python train.py --d_expert=64 --moe_layers=[0, 1, 2, 3, 4, 5, 6, 7, 8, 9, 10, 11, 12, 13, 14, 15, 16, 17, 18, 19] --routed_scale=1.0 --init_std_router=0.0217 --num_attention_heads=8 --attn_scale=0.125 --init="normal"
Below are experts of layer 14 (counted from 0) of a mixture-of-experts language model. Rows are named router (the router's row for the expert) and show model dimensions 0-127. Each number is 500 + 25 x the weight over its row's rms, rounded and kept within 0 to 999. Numbers have three digits each.
Before each expert's rows: a language model's description of what the expert responds to; "mostly gets" lists some tokens that are sent to it at least half of the time. This comes from a sample of Wikipedia text that the model never trained on.

# expert 31
Description: Early pieces of words starting a line after a heading, plus prefixes like di, multi, Con, uni, bi, e.g. M-uni-cipal, F-ami-ly.
mostly gets: " di", " Di", " multi", " Con", "See", "uni"
router:457519479518473542499499494500525509536489516482501517490510478508474507480502508484513538529525518489469479445533490545516521486569546504481532523491507505540487563558469518489499475467465473542509472450509531487503509486517485477532491486521468509529525514502523537509501471484521486498523481479492500476498492492509461464496527492472479484501526535495500488476485476534508507453540

# expert 14
Description: Word-initial "re/Re" pieces (Resorts, reconciling, Recreation), plus periods, dashes in year or score ranges, and digits inside numbers.
mostly gets: " re", " Re", "Re", " Sam", " Grand", " mm"
router:479491508511526472465520475516481477531527489500465544483494470526490472480526480510487487499535500496450508473500478480507520510562540514463519480487517503509481541519473512548492468517473494509520488473496494468519489497515475481512538529515504487498481525463492498491483509504522544449476503496507526464468509473527481523514453500485493500513500512513520498482499474491484516453481

# expert 30
Description: The piece st inside words (Indu-st-ries, Ance-st-ral), plus words like total, first, final, every, List, and month names.
mostly gets: " List", " total", " every", "St", " Final", " final"
router:510499523489494519514502464514453492519504539487526527465510471502469479500493516531498499532560565513467544457468498454538459501525552526532507514479472536517478551518478509547487463507508483464498478523519523441503484501507472484508465477491480496505476518477512519466468521502530485476519494539564505473496488448507497525483509516486480508491496524521466485527513526492500467502504

# expert 0
Description: Common nouns for roles, positions and directions after the or a, like director, member, back, head, front, father.
mostly gets: " back", " director", " member", " Minister", " Candidate", " Director"
router:488474508514493505468500474544504513507472483488489543517503470478491476490538520476485509497508575531480537441466481529493480468546518503493490522517481490542495536528467538525499464509484482488462463493472536466500446492495441462535505522496503506477505451477488523526477509476544520498493490483464529506467475478517495517462469527488529501488491547504473468509501492520492474467510

# expert 11
Description: Prepositions, conjunctions and main verbs joining clauses in narrative prose, such as of, with, by, during, sparked, suffered, and post-date commas.
mostly gets: " with", " where", " became", " into", " while", " against"
router:518511477509513517503495497510506477536490502482526514483552438476514451479525506503491497508514541507505491474497479521525491502567542494487483508492489527529466508542464515542447435449499518532481448499522486464527449508503515494522490486520492504498502522480498493512503453523500521451522487503522506477503502456513452507459481513506491507492508573496462475481495479521535499478501

# expert 49
Description: Opening syllables of words like Vi-deo, fo-ssorial, Cu-be, and prefixes tri, pre, Se, Pe, Bi, plus some function words and table delimiters.
mostly gets: "tri", " pre", " Vi", " Se", " Pe", " Fa"
router:498506471508499533490464449519477483485482501483489551535509503505499493475521478535505521507535515474446489453510478475531509497545537495502500499493458500492483565534498522513480482437492546532462461513450476465522491487543506469512516474507513504483517515505512534470469486501497533437466496512505476482500492503503508524511485487476466459475496534522469483482497462536454520482492

# expert 54
Description: Syllable pieces of Chinese, Japanese and other Asian names and places, like Hong Kong, Toku-shima, Kan-amaru, Yunnan.
mostly gets: " San", " Hong", "ku", "tsu", "ō", " Kong"
router:477536460544515525542461497520530473488468494450516517496531498515485458473519522491501513546512550470481522497512495518488499502535512514508531495475505537552469560529488511534488501471536500500442461529519514484480534521474460471535489458535509512507527513508514510515498544505494476459491479534494507484509490490505459507502484516451491499499497524488498491492474503501483483497478

# expert 41
Description: Word pieces inside Eastern European, Caucasian and Turkish surnames, often in sports results, such as Gabashvili, Erdoğan, Sibiryakov, Yeşil.
mostly gets: " Kar", "kov", " Ali", "ić", " Alexander", " Hel"
router:513459488519527523497508488496487494468516551473475543522547492504459476481540495460530513481540536488490499481513506514514460498541512502459499493487486504511520552518488493525467487468527503547496481486504520485489488519495486501521487529536489531511503505472493488507503496470556544461518515492491490490527497445493459542472487497502489431494494498551490483507498496541475514458466

# expert 48
Description: Pieces of scientific names and biochemical terms in taxonomy and enzyme articles, like idae, ensis, species, Genus, oxidoreductase.
mostly gets: " species", "idae", " Genus", " neuro", " Animali", "inomial"
router:476479507500549506493485478496467520489540497479500542522536456461495468454547508460495477502509510474468500446480502505510446490538505531487503522477498515528495494532486504518463424447518509507504465503489488497531493507523493480514529486517445518455484489488503499495493523519530501449524509501495502536476468480508511518489494461510487477493493486544504509492513505542485511463480

# expert 15
Description: Middle and final pieces of place and person names, especially English town suffixes such as -ford, -ley, -ton, -chester, -shire.
mostly gets: "ford", " Liverpool", "ley", "chester", "shire", "ton"
router:493490473519530522484551459504506474502496514509523535477484516518493431480520504504483543480515530491476502465503498520493516539480513541457523524475497509535496559521470525511444478466527501526499510515494475471453461497497497470499499536532496504494492511451487551498499513493527461467545501509519472518500497503501464497501486478501497483484510515507498493513524524483439514519513

# expert 19
Description: Spaces, line breaks and field-label words in infoboxes and lists, such as Sub, Inter, Preced, Succeed-ed by, I-d-entifiers, Listed Building.
mostly gets: " sub", " Sub", " Inter", " Ed", " Preced", "See"
router:456492467499528530523487508472490473504494498493553545522507470516524488471556515483493504513568561514484511502490515463484490463541538496458510486459502497495499575562515478536462503459510510548500475484498479463498501524540442474521512540517520496468485498499502517518478522500476504499492487547510509497463534501492482513543468507496480479517490499520466504487516521518510442489521

# expert 33
Description: Line breaks and blank spaces in lists, month names, and architecture words in building descriptions, e.g. brick, Street, window, May.
mostly gets: " set", " May", " April", " Win", " Hard", " October"
router:475493464541518515515495490505459495502487487495489531534520427528517517507528520503476488519503564484480523451494514539529461484515534502495502518513470519508473517521480510539474470474511482512497486475490481486477470482520478482515484497486467484478463462479475496525500515483536482485524482536491530492497501474513473507491471487484477494479508500553479497517509502508436510473515

# expert 23
Description: Middle pieces of personal names and English given names, plus song and album words like Love, My, You; e.g. Abigail, Hermes.
mostly gets: " Mary", " Michael", " Paul", " My", " Love", " Votes"
router:496454464469507482536485497528526505482522480432506528462520449474471488461544479492497510515517519441515510498491470522486475507551520512533526513471510559544465508530480525531476497479514528507492472502498519476530467485510463495474508527520472503465507525434506507533479514452528538458463481483494508501490508509542478506495492521469485488494507501471502452481502472487454533470524

# expert 22
Description: Pipe separators and divider rows in wiki tables such as results, census and sports statistics, plus words like Cup and Awards.
mostly gets: "---|---|---|---|", "|---|---|", "|---|---|---|", "|---|", " Cup", " chronology"
router:480506495498511514547502545510494526502490481486459558502499485459501481457536495513527515522556497451481537481473508519520508469511520511491491536478478508527495553525449531484478465494509496511473445518492531465486501525528508448490508529570492490486467481460478514511493512507498513468478513465505526453471504485489469509529514459501510487511538517514487484478499490533505535508546

# expert 5
Description: Individual digits and numerals inside tables, coordinates, ISBNs, money figures and identifiers, such as 12233'0', ISBN '1', 700,'0'00.
mostly gets: "V", " Genre", " Animali", " never", "DST", " Label"
router:502460471523521492501481495526494501521485494486446514490503432479482501492526485468500506492501522481478528460514492504501541479516524492446522518512470517543493541547474527520474476482503505508532480477530459464552487501500486475536558531514517527525504548489451559499508521469520522461498448482526529485470516500533469492520527488445468465514468555498525499499518499536515490408472

# expert 28
Description: Opening pieces of words split into subwords, such as op, dis, imp, conf, ex, plus hyphens and year digits.
mostly gets: " dis", " imp", "conf", "exp", " v", " def"
router:504489494502506473516500488518508501465473479524499534484539502495510501441518496484547496501499497466431492465520491504547486486512517502501490519511467504493499514542484486504518398526525526515473438518474512455522486486491441492536493514515520519473514462490467545512482470498504507514505482462492480477470531457519482467501511490512501471509546544507471499494537468529495540492495

# expert 58
Description: Month names and the space or digits of day numbers in dates, such as November 20, Dec 4, July 14.
mostly gets: " January", " July", " June", " April", " February", "On"
router:489517530496518494540484523515483493512498518474525559462509495542504485485537523482471481506495523472453541499506527525500464506524512552524533488504492532494476540545461485533492496462510486517437462530482515457504460479496494466504499488490514510477506471470490532494464507468528497444507490500500494481510492488487464478498510479530495489495506549497530474491511500526469505512510

# expert 56
Description: "an", word pieces ending -on/-ron (Oricon, Environmental), leading "2" of years and times, and words like public, city, Canada.
mostly gets: " an", "ron", " public", " Canada", " city", " Public"
router:485530500533560476492491462534488497484517507478488519526512469505466460492497539515528523494517555487473551464497481480524489526512520521462525506480504545530460541518470500549480454471482495525500485439518507474479487496503469469492540527506497522510478496483506514520507505518495514475514500498491459501527526485555450471485471499483472474460498506519480495497516480550497479488512

# expert 27
Description: Prepositions of place, time and relation that begin phrases, e.g. in, to, of, at, during, after, and sentence-initial In or On.
mostly gets: " In", " in", "In", " at", " during", " to"
router:525483472489518533496476470513486515522506538507538518511510487508494467487548520479479487480520524499492512471502486515527495515561591475518522551501458518540498487522488485506448475462493501516457499530471519447561495488497510482509504474548489477505510499473488538488493481527519487451498508474511484462505503460528453499505517490491493486478539529466507469511497476506501502521488

# expert 43
Description: Digits inside years and coordinate decimals, especially 19 and 20 year prefixes, such as 19-4-6, 1-9-52, plus early, late, teen.
mostly gets: "9", " early", " late", "teen", "Early"
router:451487500527514498495514476513523477516511489464501550519541464492493482477525512505526493519562559467460483475490485516532503455533524547479489538511484526493527509541505493543516478485518507465487493547479500445486522477503488525561479490560482502492503512488491575544464486490506522467482473541519487502482501503539486540523514521445488470512431521495510476486528487501443507502523

# expert 32
Description: Capitalized first syllables of names and titles (Tro, Pa, Bra, Sa) and digits within percentages or dates in tables.
mostly gets: " Pa", " Bra", " Cha", " men", " women", " Sa"
router:457503493493567459467481505514486520480546489494485533490495453526481492507533530507555508519529555479488507474499482538539501491532526498486515507460479533515464520544467522502470438500499510513494469501468521482522485450479468470499525497532512533507478474499501494466492524497524486467539503534504525497483488519526460521484498482484495495471502545526466502503488513504469490469487

# expert 29
Description: The word there in there are/was, plural -s endings, and country or event nouns ending a phrase, such as Kingdom, Japan, elections, institutions.
mostly gets: " there", "There", " There", " events", " elections", " Australia"
router:491493484514553496501512496506502479475493492488514522485523445480520493490530536510513487515519515451472513472515486511515488501501565489513457516474534550536470522536477512542490467501520498481506466467552501463454469489490431492511541555533508490475498510510478548535478510492507501481503451493476468500472523510525447528511494505521483508518460537518455492496528483540519489510500

# expert 60
Description: Male first names starting a personal name, often after by, a comma or a line break, like Peter, George, Robert, Andrew.
mostly gets: " Peter", " George", " Robert", " William", " David", " Michael"
router:487516497477513515487490479486550486513507534477489575506520463524472452462542525483507496491527527457473539528479513517492468459473539493462511484499510498545498493533480485547496482516503509464471511506489515487507473499528498479531498537525469541486472502477499469565466503482534508484513509520499491491494517468508446485468475486454458473487548535535483481522502487520484500483480

# expert 18
Description: Commas, periods, closing parentheses and quotes ending a word or list item, as in author-year citations and cast lists.
mostly gets: ".\"", "\",", "\".", ");", ").", ")"
router:523476527475522499499517494508504501486495491497543568464501472498530446476511489493502499510492535487497496471515474485532498440527553539485480529452485530510478574532486534492476467501511488515530478488509481477497498456489463510530507544552510472509514496489490538536499503537532490482497477499523519477521493480541442505530481490511466509503528544520473432492528495507487453510481

# expert 61
Description: Final s and plural nouns ending a phrase before punctuation or of, such as war, games, medal, episodes, forces, and pieces like gr-az-ing.
mostly gets: " war", " games", " medal", " days", " vocals", " episodes"
router:476508453501484488504524443502481459489491467468484539482483513482552501495545504491540492484515484503504527495506518501517481507537519506521470518529491529541485528524483545514466455501502515490459441508512492462503476490509435466497501500531487494516542516498504578477501484534556525474500488511474526483492525480558476478546509478492450480472469511524454451481510488505474490510535

# expert 2
Description: Later pieces of place, institution and Japanese names, plus "and" and "United", e.g. Covent Garden, Toku-ga-wa, Neo-Romanesque, County.
mostly gets: " College", " County", " Education", "shire", " Avenue", " Tokyo"
router:456495529520526520538495487512476485510524514481525535507511498494514478495524507513456487514500533481497550474485493513498491473523508557514512507487509511529469511538472475508473489484532523496438452458484526446466480471509516501506522551495503496492507489439495546515506517482501508443509510504504461511467523512514429493517480480461506504525498517528484477494484476478481500501491

# expert 37
Description: Inner pieces of German, Scandinavian and Slavic club and place names after a capital letter, such as Dr-es-den, Wolf-s-berger, F-res-no, Whit.
mostly gets: " Whit", "itt", " Ser", "itz", "ö", " Cole"
router:497445510492505528515531502511514495485512506502483508513489463524494518478523501499496532476511549504474523456485487552533458466542542527517483491488524524512487561559441515515477497474515514515499483492525492457475491474464466488530471490559509485478521484492495526493541498511552536488477517535514468464488487512499460495486444539483516484502527535535476473513536490535452456477494

# expert 25
Description: Line breaks, section marks like == and ===, list dashes, and and or & joining names, such as Earth, Wind & Fire, Track and Field.
mostly gets: " &", " ==", "==", "===", "titled", " and"
router:509497501499522478464520464530486532511493507479514551470527529526512503457538507501523466527468513483455494498485478517540521496582507500528509498512503509526464485552502492478437488462499464494451470509487480435477471508544472486515467536477522519508481502484521561496485502507523476467466445479514498508511525494530480462509465491479460471517559544496455450472515495524482456472490

# expert 9
Description: Nationality adjectives and place-name words in proper names, e.g. American, British, New York, United States, Royal Academy.
mostly gets: " American", " York", " British", " London", " German", " European"
router:470501506504518529476507465559488516495506475465511530489509453515472498509543522484455499458513535471471530481502500500470456494490564475473496521507487548530455504526468500493518496506547522518518500499472478475506495476509426489489532508506538514542483502497466531490481517465536521462470491498517504485487484510535435498504501502460478507485526522558518534528512464543500439511513

# expert 63
Description: Lone space tokens before numbers, and word-initial prefix pieces such as con, re, pre, be, ju before the word's rest.
mostly gets: " con", " re", " Be", " pre", "Ba", "Ju"
router:482519524466505507480496477491541501532497531466515551492526487521502461453516509480503538500532480452506500460466480511476493517508577452493472512454475540494482540548494514518492449478527517516505463532504527434457441511510476464506498531548498519466479500466504495509513495519508510447469486513507480488477494468506515513462467498530466506505515529527504514489503499514477529489528

# expert 1
Description: Inner pieces of names and compound words and single digits in coordinates or scores, such as Cop-ac-abana, Asia-P-ac-ific, Sim-ulations, Comp-art-mented.
mostly gets: "า", " Im", " Per", "น", "eti", "cu"
router:466506504496497518485541473496513513538489509503521536515512441501467506482513526478516514505540477493440528452491473511498491472552533487502492525481468531516474531535514531525495469477478508436473469488467538465515468518511476462516518505532480546515468513463497556500474510538500494515504482478496544506442495463509472493488506513498495502436507542503496471514542527530503465440465

# expert 17
Description: Capital-letter pieces of acronyms, abbreviations and codes, mostly in tables and lists, such as USA, RAF, GD, CECMA, plus some stray digits.
mostly gets: " USA", "PL", "SA", "NA", " AUS", "CO"
router:443471464541575498538471492510487488496504506473496510456507473517528496470552512504502485493506528521451539486507506533514528466516508484498519505490523514495494497523458510553483459484495487526511502503485488494528471466497455473557523547488471524529505523503544523507535474517522514463493473499508493509511505469505476485525505505480481441519501549487486475509482501547501509483501

# expert 3
Description: Evaluative or classifying adjectives and determiners after a, the, is, as, e.g. national, known, important, official, common, new.
mostly gets: " national", " known", " different", "Personal", " local", " popular"
router:472514483488520503524504493496460482512525503466515482483536452504487481515519509543468499513519499504451495464526481465509473503526512491458540513485487516580482526512450548529496466475512485544493459500565536468468466486499441451491539564491507492480510490532503527520504509479521493468487504519535513490505499475528492530503460513472481498481518536508496498499490491530505483500499

# expert 62
Description: Interior word fragments after short starts (Sa-tell-ite, Ba-pt-ist), periods, "where", em dashes, month names, and election-table cells.
mostly gets: " where", " —", " Goals", " If", " Turnout", " December"
router:479496480515489480490472472518511512465538498510499516472505488533481487472503519489475496535513556501492498467460478547501459473493531516510520499491512540503476529528477540553482472498525476496469488480466521478516478483495468490502504460509544512529483487483486518474469492502482482464521487496499497482478483476502504504502471499494523495466495522491515478470508469495473445516552

# expert 34
Description: Single letters and short syllables inside split names and words, such as Ath-le-tics, As-y-lum, Al, Red, anti.
mostly gets: " Al", "Al", " Red", " Os", " anti", " Clay"
router:469515471502521505456512504488494509511496500470485547533495451522477440456517492495496520502542506489515542484493494502485519514504533495507507506501469506511513524550498526516500474519479502512496498528466485469518479510469478469494543511524486500493484483485490539520501487510498496462522471517514487517463470485538483509500517518518500513467514519505524502503529438500511488508512

# expert 16
Description: Inner digits of years, especially the 0 and 9 in 2003 or 1977, plus short capitals and mid-word pieces like ub, ab.
mostly gets: "ab", "pha", "ub", "P", " MF", "B"
router:475500460494564475503506503470510474498520493496467531521521476509534497470532544493470522463544501505444521482543482529477488468520539501511514493502539494526501497541485516527471427512536542535519457472484530486526481466507451475559508496512489520498479511463522522532486504507503521465492480511548499485495489483527481510507464525491488476550485534516497510493498513549518495490488

# expert 50
Description: The articles "the" and "a" after prepositions ("Member of the", "attended as a"), plus table pipes, list dashes and "=".
mostly gets: " a", " the", "The", "=", " The", " attended"
router:490476498495499490492496445570484511496494498465492537488519494563519510529538506492535508481482522471481524485486490498530529510521542520490485534483501504531480529507461526492515452502500512504484469441504520465544485517516457456556503527540495514511526507483495497523460478507496520488482472481518534508488493477507451488500478491484505498515523555537520491500478454529502507530508

# expert 46
Description: Final pieces of proper names and titles in tables and lists, such as Gbag-bo, Cos-ford, Swan, George, Chevrolet.
mostly gets: "ddington", " Yes", " Chevrolet", " Fisher", " None", " Squadron"
router:506504513483515549526502473509512475506481495483535529515507431528508449491520484521501513483506578460500507474486488510516496519509542523499534484467462527509485520529454517523473468487518475481495490499539507488474451492540463468506508541488511472495495478485501512523469525496552485460512466502470510531484478489504480517496480482466504483489466498496470486495490490491446479506478

# expert 13
Description: Digits and spelled-out numbers in tables, vote counts, scores and codes, such as 6-0, 3-2 critics, six, seven, hundred, Candidate, Votes.
mostly gets: " Candidate", " eight", " seven", " ±%", " six", " nine"
router:468488492483489502499493503517480513534510529502506535533506450504503461503519530509518500514509527499469513482488500533527489488526504507445568501468476522502469501537475498537488456452508531505500482492487487455491436493485465470539484506467503517493495500479490505531475515499513478502508486534518497506506491486529468499500472476486518463491461575520452472490516482529493482486468

# expert 44
Description: First pieces of Spanish, Italian and other foreign personal or place names (Mal, Cor, Li, Ja), often in sports rosters.
mostly gets: " Lu", " Bar", " Bur", " Ru", " Hol", " Mar"
router:530535459518558505444493500497511495500518486489467562497508492495515487489555508512518488501505563490503538440514450499525433523552502516517505505504482508540485534522426531508470449481513462510494487516533500489495527489478496486510526496557457485500508486503455486513483502520530539442553483506518474500517507479528475509492474505503470466499478525539474481498500497525487476539492

# expert 59
Description: Sports and career words in athlete biographies and infoboxes, such as football, player, club, coach, Baseball Hall of Fame, played professionally.
mostly gets: " football", " player", " club", " Player", " school", " coach"
router:497470482538546521515498446504492496460517520490484545504490479496516490460522508542482518502563519454456518461506477470533499501508529547488495465478496516547482566534445530498475471521521543479509470499493493472497492484505494460505524511497458506466492477469512558543506486471500520493524494490531518500499559470550507510491503472438511498478474520495488487496468468521485507513493

# expert 35
Description: Pieces of Indian, Tamil and Sri Lankan names, parties and places, such as Karnataka, Kazhagam, Devasundari, Sri, temple, village.
mostly gets: " Sri", " village", " Khan", " Tamil", " Bha", " India"
router:505472484531509502511471474516456487508477485535512524469522470511485514479541512468469516510487523468509555452469491529494493466547523508484510529464487559509485527527502471497485440516543503488483504490486542492527458468490443455542505510523485516526494537493504513481492545497525445502509477498533479459472502492524489518484504479524482499532460482517472473494486514503507473474487

# expert 52
Description: Pronouns, auxiliaries and conjunctions in running prose, such as he, it, who, was, has been, would, and, not.
mostly gets: " has", " have", " they", " been", " was", " not"
router:492502510480499504481489496485501495495527522492483574493528504474520467511534497506495484476512548466458557456526463516528498503546520536512489499464483515529488552512467502481522479488522498503489515493498493463506507552519462447494487518490491500487505510495506554504475508471503513445489477497519512479432495468528488510492480466455482495495503522510495434512488464517492527469495

# expert 21
Description: Short capitalized first pieces of names and opening quotes after list dashes, pipes or commas, e.g. And(ros), Se(fton), Do, Me.
mostly gets: " \"", " Do", " Me", " me", " do", " Pe"
router:502453490518524482493484479518497531522479506507483557535493505503471510464524498517476517507512532472450520457496495527525480506551513498496521501505494517543509512531476491539492428492508497449536483488469508495502470529513474479537546496529475502515490451456475488494457499485520502474522498511504493487506494491518496486474505508511461484468522516565464486506489484503513530462517

# expert 7
Description: Consonant-cluster pieces inside surnames and place names, often German or Slavic, like Schwe-ik-er, Pri-tch-ett, Klo-eck-ner, Schul-z; also digits and spaces in tables.
mostly gets: "zz", "tz", "ich", "sch", "gg", "zi"
router:474473491491508468500534468488453485467474504472516530506512498543503494487530505466509543492514529493493520491508511486514480474509523526506508491462482497498485528531481531501463444493509509516519459480510497484487497511480431489536496551522522547499483522456464505507482494506488516477512485527525491508518502468523449498480473490487522481452506503526478503471508496509512478516499

# expert 6
Description: Single capital-letter word pieces opening names or terms (G, K, S, C), often in sports tables and club or league text.
mostly gets: " T", " G", " S", " J", " H", " C"
router:450513487497523472503465457517469528477480510512484533470541460520519473518508523473519521503536551469458505470471481523513481481548539531527494490520486527548477525557452483547481410495477502516476481498494518503539492513480452464541507525454504491491498502505508484503510501492509515472525499487498534511520510470512488501505521499525464480510464564501499489502461474511496482486480

# expert 26
Description: Possessives and determiners in prose (their, his, these, such) and middle or final word pieces like -op-, -ing, -dic.
mostly gets: " such", " their", " these", " These", " important", " his"
router:471463531499526497501502481516515517529501490506512490485505485487496445536531501544493486509518533520473522476494496508514516473498548509513509507507492501526458528491480503502438488456537480510483452501482488430470472497490511475557510546498517489511502506440462552488457469513500515425485456472506471487464535491507490488473478501504452524478464519517485465514525495537500512489491

# expert 51
Description: Action verbs and the inner stems of prefixed verbs, e.g. moved, told, join, recon-side-ration, rein-tro-ducing, con-ve-yed.
mostly gets: " moved", " tell", " join", " went", " serve", " bring"
router:473514495475505509534483498521454509499493497516515543475546468488512463480510499490502508482513503442480520455481501502554459468546500506462495479511493536535495546552484533516485447506507501474496443524486495445508526520495502503513548511538473503446511496490469534524488463498524520480524498544489482462519491479508460498485462484502424469520485542525503454469523492540491534476538

# expert 57
Description: The th/nd/rd of ordinals, words like second, third, long, short, South, north, and digits in tables.
mostly gets: "th", " second", " South", " third", " long", " James"
router:467504512512513511507433490546511487509550491508471523504488444515496459486501525500497515527506518516528540464502506520526524461486549512538487493501491529508470555539483510526478469480499497497469474470488531448491507541516463485515471475502494468545467505486504535489498502491483503468544492511495496484500500487479512578501475527447503487480493518521476438522509490518461512495529

# expert 12
Description: Tokens in census, demographic and infobox data: percent signs, digits, households, Time zone, km, crore, normals.
mostly gets: "%", " Fer", " households", " yards", " Reg", "approximately"
router:487477481484531518483492505528502500487502502479547548469498458504577499487557503490507499511528550495478539477459504482530463525503540481524527472505486535541488522544490472539465465492548492485482473499497509457512530520482468483496473492561485502489473544478532555522525474505539492475522484505483491497511507483483460495518536498511470481495476510531462460462485485475472436482486

# expert 36
Description: Opening pieces of words after the, a or an opening bracket, such as A, U, pro, inter, dis, multi, No.
mostly gets: " U", " pro", " inter", "An", " dis", " No"
router:500501491505514497487487473534531487478492482482512539499507477518490495494521509468512491489519510463453531475482526530512485498575527537510529542499492504533471531508424505474512500540534516464472433515489481465509477465516420501515501444520511502546518489429471539500495529508524541473526495497506497514487502454509490498498492501497498498470503543535515505499497475537509498535462

# expert 47
Description: The word the after prepositions, plus ethnic and language adjectives and classical place names, such as Greek, Carthaginian, Punic, Mesopotamia.
mostly gets: " Greek", "The", "Turkish", "the", " Russian", " Latin"
router:449526482508520520491484478546501479506485494500504484490517485522464474524550525510516457523488516465464522473478505491496448546506522532493500534477510539511451520504493490535473476475532507544493477483465517468525531498532441511500513514523501513505514489476470548491467518496544459463542512550475506486475480459536464526494457495513499499480493519515497510498482506500480494490509

# expert 45
Description: Pieces inside French, Spanish, Irish or Italian names and words like de, del, plus of, was, civil, Supreme.
mostly gets: " Supreme", " del", " civil", " Civil", "fil", " served"
router:488504516491517519467525523504504515519493487468498517523505503470488475502521497491448498507551528504480479416474508478492474491495532496494551525513483505516477534559480500532478443475512496509466454512457533448464508490519477465520478485530499498483487487505496532534494504437523508477475471522498512507466481416519458478494490506490451515474526526487514467476501463498446528505492

# expert 38
Description: Nouns right after "the/a/his", especially works and media (film, album, song, performance, article, game, station, services).
mostly gets: " film", " album", " song", " station", " video", " production"
router:517511502498521501519494467510522502477498512480483542492522478531459494506492525527530499510519534519470526460480455534496521481497562496487534533512490514524461512543460508534500457485471505457500452520505505467482467460509452482505512519524511473507499497440480553521497520525509508468513436497502466522494528493506485535494492507489495534510443528515497491507516475520489508503531

# expert 40
Description: First word of a bulleted attribute line in infobox-style lists, such as Born, Region, Genus, Website, Length, before a colon.
mostly gets: " anti", " Coordinates", " Genus", " Website", " Species", " Label"
router:482460489507502458499493486480499479544494505521524519513527476453486514495524503489466514505521509508493543519452521485502508489508522508503453496505482556510491531519501490504483465478513524529464480475499479458518476464503457488530474505556509496471521503485522552518478487456532487486502474545459498496524503484501471504521508499493475424510489530530463481511468469534480512522494

# expert 4
Description: Nouns and word pieces for government, education and professions, such as Council, University, students, politician, clerk, counsel.
mostly gets: " government", " Council", " education", " research", " students", " President"
router:521508499468537488513476481509522496514459493498487543517525486477503498485501506537489520534527507484454523440486453496511488507525537492495492514509512484538464547547481485495477481516498497478479447496472500465519471479527469481489493560512477534516519491487524534518475522501531535503497521478482514504508516482505495503490501480461494513521473525506492484505528483506520479489520

# expert 24
Description: Word-internal pieces, often starting with b, f or w, inside compounds and rare words, like swash-b-uckling, Neigh-b-ourhoods, flat-b-ed.
mostly gets: " B", " b", " f", "fl", " border", " word"
router:511477529491506505479527465471481475491551489508487521454545513564487499505546512474470486494524497466519481464499495504496501481537524477476525535492450508478484517520475497534496448453512536521456501495517469466538461531547493486545506522507497524511520531461500530535459481482554537437538477498494503490542495512523468544532484471517536504465486529539470480467506470487506523490478

# expert 10
Description: Geographic and place nouns in location descriptions, such as River, Lake, coast, County, village, West, region, town.
mostly gets: " River", " region", " West", " House", " land", " home"
router:511485510509516510505488480536482486495549480487465530455500468457489480487524505499501488523551524488486518471504468488497462475482554541522478532479462545512497515521464534512468463491518466471474493457494465479510505490519453462512525507515521478479461474472511540537505506474528512465510500481471464473516463469528470504478479479478480511513493497513474476531521489520459453484500

# expert 42
Description: Pipes, bullets, dashes and equals signs that mark tables, infobox lines and headings, plus accented letters in Slavic or Hungarian names.
mostly gets: " •", "ato", "|", "=", " United", "To"
router:511485500457487528517541475494487502483483501459488546468508507514470482469513477532504491467509518503475526498527512488527494489525518560473501497472517518511491574510470513505485502493508501546485466485469501451522502474521470472514488520560494500514524473465450548547516492471509495463495507523448466465502510460503477477513510492526488461514548546520427533498501518522516497456511

# expert 20
Description: Opening brackets and bare spaces before numbers in lists, infoboxes and tables, e.g. "(UN)", "[zh]", " 16th", plus section-header "===".
mostly gets: " (", " [", "(", " (#", " ", "^{"
router:518486481492514483499486486502489477466477532488540547525501487500473479468539532472495510501503548492460479442518504500472529511528524542497487533500481514540486514558494501529438442448515510519479453517500481408514498480510463461531517555513489488502476512459492517500485495497534531460530479482510505466499485456492491539496472494498500475471541504489485473501485477506530439460491

# expert 53
Description: Short initial or middle word pieces that begin a longer word or name, plus unit abbreviations, such as ci in duodecimal, Den, Merc, km, mm.
mostly gets: "ci", " km", " Van", " gr", " Mor", " Fi"
router:545500464495539499543494436501519489529508514504485566473528457506502485488524491509505481476521504486470510459478485507543453519567502542477485471494482535508480571519453522547474466490519523517472448524493512479496475480498480471506470457510459520504479448485476492512490506507543484484500468480524520488491556505537515517501486448460491465502479497506531454500523497531466502479499

# expert 39
Description: Single capital letters or short first pieces for initials and abbreviations, e.g. Franklin D. Roosevelt, Washington D.C., NJ, Irvine.
mostly gets: " N", " T", " M", " J", " R", " D"
router:507485443541497504503515480507499501509520486489470569519510495487510473473517541524482494501497539485462479491510493486490512521567547538482502500503493543503476542557463508528495465476558487499494485519490475495542479478521449480517508497479514496529504496467472501496493467504487521476528507504498493471456532485535489485496507480493499474460456553514485478516484484494504485500512

# expert 55
Description: Line breaks, commas and colons ending list items or headings, plus brackets, dollar and LaTeX signs, such as Singles:, \end{, |---|.
mostly gets: " ==", "′", " $", " “", "{", "["
router:522482494502499470504482475516482473522519507494477562505499488518519484446542519493513534533504521468462480508481525493482473499512546494487493485549472489505459563546474527520451477471507494533500484461512471456523469523486462486528480500546502518477468531500512529504492477528513510485520485502493474523495515488513453504461507494493455468520530496518499465474547502496475499469499